config.toml
n_experts = 40
moe_layers = [1, 2, 3, 4, 5, 6, 7, 8, 9, 10]
router_score = "softmax"
normalize_top_k = true
n_kv_head = 1
norm_eps = 1e-05
positions = "rope"
attn_scale = 0.125
lr = 0.00141
batch_tokens = 32768
steps = 7303
Below are experts of layer 5 (counted from 0) of a mixture-of-experts language model. Rows are named router (the router's row for the expert) and show model dimensions 0-191. Each number is 500 + 25 x the weight over its row's rms, rounded and kept within 0 to 999. Numbers have three digits each.
Before each expert's rows: a language model's description of what the expert responds to. This comes from a sample of Wikipedia text that the model never trained on.

# expert 5
What it handles: Main verbs after subject
router:494478512483503480472445502522527523463494489515574489505466477484490540523480473502466501510499465477507490509481499535536514512487454476521492486501492502490470486513472480485444514536527513469465483502521471482451533493503503476525469491517463518483527467512534502543526517525534485532551467517480535489490497507480526548539482493570553510493477525524500462539487483491514510495507492468495522504495485493455509492500498479539499471534507525557525476450481502531537495482542517557488504477527506509514503477526473512488512510521508485459489505480469494494501519464548492498

# expert 23
What it handles: Prepositions after verbs
router:527550485496529511547512473503470534524523493521505447527544530530491502491511554527463467492482504472470452496483516481535487489498533447476500456497522480501517533507474537500473513528530464532484480530495516469526488459495513532520449547517440477488510482527542505516524504488481489480513499482511507495465520545522494501517536477464455536488495475497518560532461524474493518522485525522501495522501490489464517484486461507466475439504503482514524540493487506471517503459524548464518455501526522497484481501513504488461493505517506499525503507491502471499487503519485483513

# expert 19
What it handles: Line-start name pieces
router:496488525455546524509523495510494492525485516510513499542496504578479509545488505521502452491483470482521548533464491483527468504541497536488522489480523525501528491524515429503482527486477522468479546502450524508511496487514559482449501505490473476510522524503487519457495493482494506457505494511496537483492514539492507476504580480474476489470523542481494498510521497508509462534509490520508473512531518510529498480519490508481533521538518481468523547494521489503477496470519522469496466512509485475515503517556506547486449528461486484503519501487503513488485507520480445482

# expert 4
What it handles: Measurements and numeric decimals
router:502505490502519489529544492487495518503482497528475530490517483491494492462499528505490516450498552499429515491557531502512506508485536497510537454473510501557480505528488457481537444499555468539523498501535504518477517501492515522476494529506477496477482504497527492532490461464479505502485558519541492486529531490483476518476509499541534525524526473510473504505502519502522518499521521529490524506541482476454495460479443528480525524487531500479539509460483485498458509494505517510502547543522485527512486527493473505485469483524541496454521449509512507469518524507483504456

# expert 29
What it handles: Table cell values
router:511478492476521502504512540526480458494477469494490506502516500540508470465504505497550500490475505487535466501544486496513505484469540513484488524514501520505464490523464506483487471502456542527509535524503484532514492475477535543461505508479545499458493488474480505474511495466487470501456521429497535490511491513526471547486537558504534492483514532522476469453497521532491442467502507554460499496528484466524512498555497480466469488551502525473492504527483467462490504499479538494496502469482528465498518534458480501535517487518475480485508470496503485533516466482483505507

# expert 16
What it handles: Table pipe separators
router:511495516556488455520531509463527471552476492491490543470455486469514475532533504499469546541488515506497451476496480503477510520466490492496521491497491483545519479503503536523459484516523493523485494537488501487471481523478504518505482486496541474488474505458498495518498454540518531526526490547477533482502516497520461451474482520492526486470505495472487545461509494493462543465477460459469510455503501500483469516496511423498549520530471500496510490535491515492510467502489461522507432495490495500493520472510507503498526536485513552515497506527503494469519502497542503506

# expert 18
What it handles: Line breaks in lists
router:499542506523489485470522494464483466442494528507453508534473483490449480527498483480520490506521516548514518508475502459473534471493502482524554491508514521529516510492527497505461488490475504434493513470520518518499506514478530475512486501509500454503495523489467486515511520497535504489489448531472519482542463497502504482517570479501462471490554523486508488480537513491480494465471502550489516478476468525496505527477539487483558531544491470510516560542443480501450513505510491492516488531500515525503496513454513495535521471516481480481470518498482494508484506483537512509

# expert 20
What it handles: Contrast connectives, table pipes
router:517445459482520513480504476502487450491484515542487514513484453445480460513436535476568493476488538477507505507517482485494532487489516503454497530525521485478476472514476513495483459519544502481545513541529469509499436527571514498472486507500512493499474484494506548482510476489552518512499523527513497511504482521518527446505477524519477456531500518488472506533508533487498540539521519460503499468503489501482497496449471476513543469523464488464521511495487516496489554480518520459515513506485496459519500494499491521465472527517500506499525483505517489497479498503501511475

# expert 12
What it handles: Table cell contents
router:516499487468498513494516538510493495487436506465469467489502509505550479521476503522483446513520457510507529540511549535508491478560505481473512495473469489477479470522472514508490511494481461512492488522474502513473514508501513469474525508502487476515471521553461480498467534501483488513491536482496550489497513501536470440522536559501513469513510508499476490493515494512538475522477491553461507488517480440537479459520497460508485489498522533468511546454500472499490519537513540485516494460467483484491536509517495481511533515488476496481466510561470498494520500511461475502

# expert 31
What it handles: Commas in lists
router:497467471478499441504481499494504513469513472497521514437539478466456515514461538477489506485517461493500484462523479479505488489499509447495474467506498465496506534500501468471497484507514487472491517513521530507466476543543496509437528475517489519494511497484520516490447461491494501494520477562482505481516495552469458468590516517487524479490510492513511482536509514452527460461480539520473485484489538534498552550522514505503521510524501473514489483494491533510494540521486510492464504506509495488533520476476504539489524501513510482466515511478516481507525516525474473527

# expert 27
What it handles: Ordinals and sequence words
router:543495541520507500539520510492530502529484550498461495498453517486523512521485511472548509484504471503478491524525446534520495495532506486524480501524478491492473490504469477483494472509561462452531481501465465494503488518476499463533510466527476483512481516444507558464528458502499507493504500477526490492488455490541507491510482542532494482492476518536485458515499519487486526498492452512496454448524454475492515484492518575451484460488505544506530527508505534498522510486546496520505502514470505518505478501513502506502487442475491473457477503490518519529486509486493518501

# expert 15
What it handles: Infobox punctuation, coordinates
router:520486515506509510478500483512547460501494515537473490496494529472515506484479533499500519516499486478549493455518481502519483505533450528525502522501485481531528537504524503500487499450496518440501515511518536531507512495536489469519483483515540476513513471534501508531460564455523503545527444489468514542474505474510489507495473539494455501515506500494498497515490495535473492469483511478499484511494495485537522492532507519486471518509507450535511549512487494486474454500449453531477480571485473544504531471487503491524526508448502503506476496513452472462522464506512469519

# expert 32
What it handles: Infobox field labels
router:525523481495492537482489509476512472521491553510510474517511508472533536480493544469487473512473516526507522504475496486510480472503469498458539513509537546495506484519501512499521499531529518481547501523487525494505507499518520484518464537506524469524491503525481499500478533496473517517485488515491486525489498491442498466477508498501448514520501467489426465531541508502492468466505494498455500502499529491517510453478495503532470494472489525452514566501431483487533494509440472505471532565495450565516473500481492468496496507439536506505492496518486505510521498506507475490

# expert 33
What it handles: Nouns after determiners
router:477544505463489499560497508488507522491480499509469507518500486540520445499487485476474567498496509524500500507507485506493497529433519553458559473483448482506533503526517510476506486532508524506520489459478521508461523502473467514529497482478521521500492487515509523537497524518495488467450526508503529492525477502490480557548489470495512490563501489495504471484498507516506494468488480472516468503497496515512497461475528496519493526501542517536465451483510482506443498516519488488484465460490489494519493496468485466530504520509486532448463479472523452539483535487522506538

# expert 7
What it handles: Month names in dates
router:460475507523494503527527520457540473507488502518523489466540494448514494524498476487456475459525489470507504516498541509466456482510470539515551450484526484510457475528542477478487540467538512505506537567512472470510462507507512481487548529484509492473522510485466496538492509496545496485487521496507489489527495486528479469490507481470490455514514458531503479474506519467549466499534526465482474531502477538513508517519512507535523512515507505531526496518528498478532494503522471511529496511468505494512492493471509522503506531515525528476473484479465522517476522489529426477

# expert 34
What it handles: Headings, markup, symbols
router:462506493503520511501526503503523498467486457513506521547505477487529467478476519487487521519530524536509479478543522514489500486528507489484491479477502501511505516528545474540489490484479541536492468459508494491543512488516517463505527492468515502458526511519493536517463539492494507513495449526535479526510483510484486509489474480523502533463497511549535503515515471552539497520477480522493506520464480510479516472442457532511499516501512464533503531512485493459521490528449445489489503516487503512483490487459481504536508541483462467568543532457528475530485541536522526507

# expert 30
What it handles: Foreign name syllables
router:511483482494464519446482528469475489478508494447487486515540476537470506499465462472531536473540496531464540512511522516475471482523493455505488529497502499504496446481554527512544481491440500537456522490483482482508478536524522481490489535517480533504473497501464469490553472500528502475518482507442515518508542490476502510487507480460507528457492452540508478504500501545495546493509479536521513480508536536493499493526521495524527521496526455490462534473501525502504483488466492498473526498472479477497486539531510526506525503497549489477496528494474525501482476534499515487

# expert 9
What it handles: Head nouns after the
router:509488490515497483507541479500545483494493456547490511436515527509516519554514492503491476510472559504524530508472485498529506454462556515492535493440530515472504465476456490485499490490523453468518476495510514478503534453464506519499514505468491490514511506493516524520503526497486487542464502468508488457502506480484474511521503483490510528509509495475551460536500476517532491490519499496530491468521459532508490470488491468495488543515487528489498496508491497522512513509491539498433509452530480497473508511472555491514552488481461540491481498482555518482529527503490551515

# expert 35
What it handles: Mid-word letter pieces
router:481504480457478469509479442511505538540554513466522501529486462508483510500500508487542504495496493476482498502509494495527483513517483447462519514500515455475539436507520516490478519500452506487485466459508538541500522542459428518495486484512449498525472494521533519488533473497527514514517516496517496518505523498459515488484477475484482533509522461487491514497510499529504506500450499519511506522522517479509530481510519489553510516484501505502473518501500545564500483503554471525476510496484474515474495496529471484496478495559539465506499499468531513528459519504466563493

# expert 11
What it handles: Of and modifiers
router:493480487526514502491537492528463527558467500518471518466479438452493494518511496481522465497508516492489513514468510512503533481522522490482494487542480471539473505509465541493515528491502497479517484508513485521490510520458454470515458493487522511515498514529488516544504516533461471507526501539527508492537474506491501515531492496521525490536550469463485522517462537492486536491465460470497472483508517495437497497483462535490446546462485481521503472523495495497506485486510528523513501473540493515514509476496556456493465525494487524479472514509546490500523558500515563524

# expert 21
What it handles: Conjunctions and prepositions
router:488519513490504477490485432540529520537505515519507466465479479520478502482521482509490495479474498518487479474484479479485550504520499496467473452530496533498494532499462504462467491496547532505510498486490514498485495483510470488493477464483492527498518460514530466491517508501510447456494494511486491547515505520499534514497502515547479495504498510483511529495509517496483504525495484468485478458469521531527559576461512479490528466463505496522518485454508502474521466499572511520491447485504495472525531524506554531470545524550509525492514489530481536454522514479509484467

# expert 10
What it handles: List and table markers
router:491544498499474501486522516530477511458498524485477522467550542500511542520512502479475504504449465485512485522514529508474485536510480520507473505502429571490539536463521503519497543503506507510512479520504465505513490476491549429477532469507499509502466470431500521507486491499489497496466474524540476498532527528494480485510523538479528509478480483567465530482497503479488503537510484509474492482503531530496494536493505501501479496488491491495504506523498509467500485517500470491496496518492504472462486454528510432520528508494493514486543479554502504450489479546535493517

# expert 36
What it handles: Noun endings and heads
router:525493501470496466530446471491518529526493481516546527528503502500517505500496472473490477478494471474461490535510504473519467453483508511531489490527561525457484518504488487471487495496540487508495486484540412456511521495513525507457493498470513495486497512470520519528523524527530484509488488527511465536512480511516503567519462493526510487503461501523498485531481485488521480523477494453486466471453464521508505460490497467507459513499447513502531470510460495526522501476539509531478496460479543490507509481532528488499558505489492509450497484513525479495504551476484523497

# expert 24
What it handles: Sports competition terms
router:503512514523471517509493543497476521512475458531520529525453485526515466523505500521487561542488536491493485494502520510545541469474478477533499552513497504482488502518451506467534535535511471529508505499504514493509492491468486480504510514473540450471488480476506525479513477483508479490454486472546529542515453483515515505530521519495528472498498539531489533516476524488529450494524483497494480516499496482482490461542478491492464504491515568453527502494478484483538487484479471499464491525531543503514469481488482466501517494473488500517536451466504512505515458442505531473

# expert 28
What it handles: Name-linking of and hyphens
router:491497533533479517494522488530525466468550500508477518469500495504510543532510470495501510548515476529517488505508478467492546465531460495526466484469506529528502530512481521517494468484486499482452490480503497516485451494499464480540469478509532521485506506497505522517470525569525501511498480491486484489464532500530535509528525456471512482519500497471486530482498476526461531484485519439509506503490535509528496501452504515422529483510475453514481496551533498454506468488480483491485483498529505500512443482514491472495480515463492517529498537484489483520476538548534537499

# expert 38
What it handles: Sentence ends, time prepositions
router:471500527495483504490467491554513526490515500470552479496516532470442508531510524502452547532507492504487506477510484482478498502523523492489552511530468511528523494518540506505445519482493536492525429480470499496482504466498521548463494489475525478513526542518466476495495473550501513473534468478495491545457510518509477540474433520501495531527501482456487474513473503503484539541501537495512445500538511503503518514462540498491508476521470498471501472498524449474480526530537499525500504505490512516532506483478501499503487508505495465515501507471493486504484464482550477482

# expert 22
What it handles: Hyphens and word starts
router:488517551515516488475507465498444532458495533517479532494461479518482483554515467484508498529506508521497483526495477520472496571485482516492487464498498499509472487505501518543458544484484556532495451484518502486444535463506503542493529511547500529500501461516507516501516475486495451473506485525457495485537484533504476554514527464504537508522498478496515518476520519525514506468488457541503510473493482489448492508530500517496519495533537510540494482488533456467468518483553486465499529473458495478511483502518536507465488491539493492480483498509499515498532527494511493519

# expert 14
What it handles: Common noun pieces
router:509524549489461529510467498478525535500460512494571453478480517480549529500490468475522517427498542509517493513491486490475475516483510502492484482516536467534461520429480525501508507511508507451532469516514469492510515473492467464508520492517532476468490518491525501480469482520493498500498521444508498489510490517518523508550480491472508500514484469545479511493463479535463484512472513480461483511484496473481497500523535477484480505487483519510543504499474534488459495497534492498491471427476504485469495465458525469502496505488505482481533452506487479473482490559488516500

# expert 8
What it handles: Passive participles and predicates
router:500486483510490419519502488493513528475472475532505472491544506464496509487509535463484501482507498456495527474523523501482517514471532469503502504558502492489479484471496480502519508512521496544492480494532482483462502476451502484526485451499519539491496501520538491538513524481526497495522510538532478519486496461486553537515498508517530488527492507543515471481519530482502476491537528526492524436533500510477552467515477531501485506448488516543494520463475500495509511504476491522488576449492505544493518470469479515486504488526530484473498477488475466480541540502504505545

# expert 2
What it handles: Determiners after prepositions
router:488482509505531495507516518472513517499516497530523495475501483521470486512482530461493521517485573527458497531449474515472468506508531517534470525491482494507492498517519489479501502493468511540514504495504483488505484511517506524533471470498506483513537478527492535466499533500440491531541487558475559487486483507511544491510505525515565505510510496512494481498474508469484531526481460445497470527516511503481488475485512537503518507473476456524447516483551498450510469481519449488501583490507504517521434517495519527483520528520519505507512502468509479496484534468520499523

# expert 13
What it handles: Clause-subject pronouns
router:493482539484498519504502509479537500463474476510537540496486483482484512515498525481520499489476473499486538498501472502491465526482529521511474492525478496481460446552518469498512490488542503500545494549534520539477491512553516528462489535501515496516494483506455517533552505485492500530506479561503505545529507506515524473530487471485503521525487511498541482520545516505468552536513503504521525528477481499515523545478488532515524509549535505439468484477469467520512492494471519488509526472501520469489476529533536551507500497552524472465518527526471488484494504479485467485

# expert 17
What it handles: Digits and parentheses
router:473504497536503485525512528478460500446510501472444448548528477517519499485534511501504464514442455502510472455509460538497488504507517498487497515495459515513512480539490498540542468474480497542461538510499453528509510517485499539471511479516478481506476501492476510519491485480486521523476517527492503523509545510515494500523469496473497483510534513496514490488452552509501550462501511522508514518551491478536513553459434541488524497514527501505500498551532511489496501458522527455500498503475509489471514522465532530488491522510496486491505472537531477521527489501499459471

# expert 6
What it handles: Place name heads
router:483505505457456526518488514491503460534471497501505505494498505510513514467524451489499531527498517530533493490539444514464468491470490495541467505483523553487480494440525522507544519503498497471484531504466496518548481468482515531532507492488537485517487470497512520528485508519552461489487522497505503526508514442466500519488467502486518501468498502532543509498496466505553501461505497505529526502457509511550501466507548557511477522502468517533479470546534508480535476499480472540467511439494507516503491485499504524533513517501473508503526475516474489536466502535473533505

# expert 0
What it handles: Clause-boundary connectives
router:543477529496489475468511479485542517535513492445550557501494533476504472522476466529522513482476493460491484469500494566531540492533539485500498470446498471474471520523508466457510531498507509518532475474512496489501485504510482500490513497534563510492522486472543512526495523521510512484500456533488478499481471444495430480525469516514535501511511495509506471481465490507530464519465481509512526433511475481504526491515486524523504521511535495483506473507505502509526498478509496479484524491505511541534525496513494487458502484529505558513498484516509497494529466439499491529

# expert 25
What it handles: Apostrophes and word-starts
router:508532521527512462486501468521448528491516500478494517520500506510473494507523510486484491497528506520496496503479479525470494508436511498480466507476532476487472505472498519529514530529459532483471526426503498482512548525509514573484497499476472533523505529490553514490482469474484511507535518544512482472477488495482474577529515466462484521492495524488495486497508509509526485553523497530495515522507532489483515483510527461505512530479523493482521523509480494500475486523521458478490495457484470489445492514492511480460494459505491522511467518475547518540566486519487504558

# expert 39
What it handles: Table and heading delimiters
router:499451472481486524526503504498533498497509465502497519484527487514477512450488547532458499468495503439510532467504481465474517491491521502541505489531552529517480486485495453532464469525495517491538518496481499503561475526493488505508495529504529490532517479458470500469485465532495558528498461480478506530495476458505511501461439520469504523492516504456518474502484468505497500512499516455469547481514494558495493472479514453478524486521483467490527505514483518534543526512500470484472451511475510550525521498511527530475502513495499502517535520501474534502502471507519539500

# expert 26
What it handles: Auxiliary and copular verbs
router:513488496503479508521440517493532545464515486510478521509478436504452501471502520519508512463436506512501473511482475495456506507424510511482501470562518511494479520517512491469447500532521468519502516484515509470529482545525470490499529523474512505527493505498411482490507489550488556501553513525497470508521475510481494500534501506500535464505554494472540531505520546486441514521513522503489503492497490527501502520493533485506479488486506513511514518483469527495502485480516521498502523525512514500488477482503520494502524507504491500525508463499493524435497515435502506527

# expert 37
What it handles: Closing marks and years
router:511475524530524508547450499508491530514507473494519497484518534487527494446461520494535559504496496513544482519511499494518477499510502467517471482481509499487464522488511471507489478464485496527494493495481465485519509548510504456548515493506501520450490483495517494479476514567459485480504482511537486522504511483508480533484434510487507501531523493539535467499515477450521542496502479534476530515487498516510554488528471507506469525496481454519528449530527512528498535537516502512501471493486512525503533482493475509534520537489494577510481556510506485522493503531525450495

# expert 3
What it handles: Personal name tokens
router:540527522475506524488480536520505464532493489481459496518530510501544497481480497504488512465522488524516507501529475517503502459536518524531465493479512513464496444465450564486512527464507476528468545516474483569488492488558499486500509493501502470454497521486517465474489482526491565490468490452475466493515514442481547522485499520497475507504478491500512490505511485481482520499539509466488499510505477511535478541527519491499482474504543481495443510524530521520526496473458519488478499492494511446491507539484464529512476495501471487495531475549515497499487518543497485476

# expert 1
What it handles: Empty table cells
router:518504487470467578458538499480441503491517517514474496517472536518516485495494496548498468497507493493501529509444525494521521499547489505517553497513484504490506541487462484529486483505476497527469513543481506502488482501481512464492500558490505488511479487529486512481489473475502491474500507456514522465462520481490497495475488526554456541479471555483450516488461538487498528483527538473479507502482494490499481531487488485512465463539487506500504506518549487480530512512512543478536493544447497496494528493518459508512461510535488513485451511496496528497542523479461484471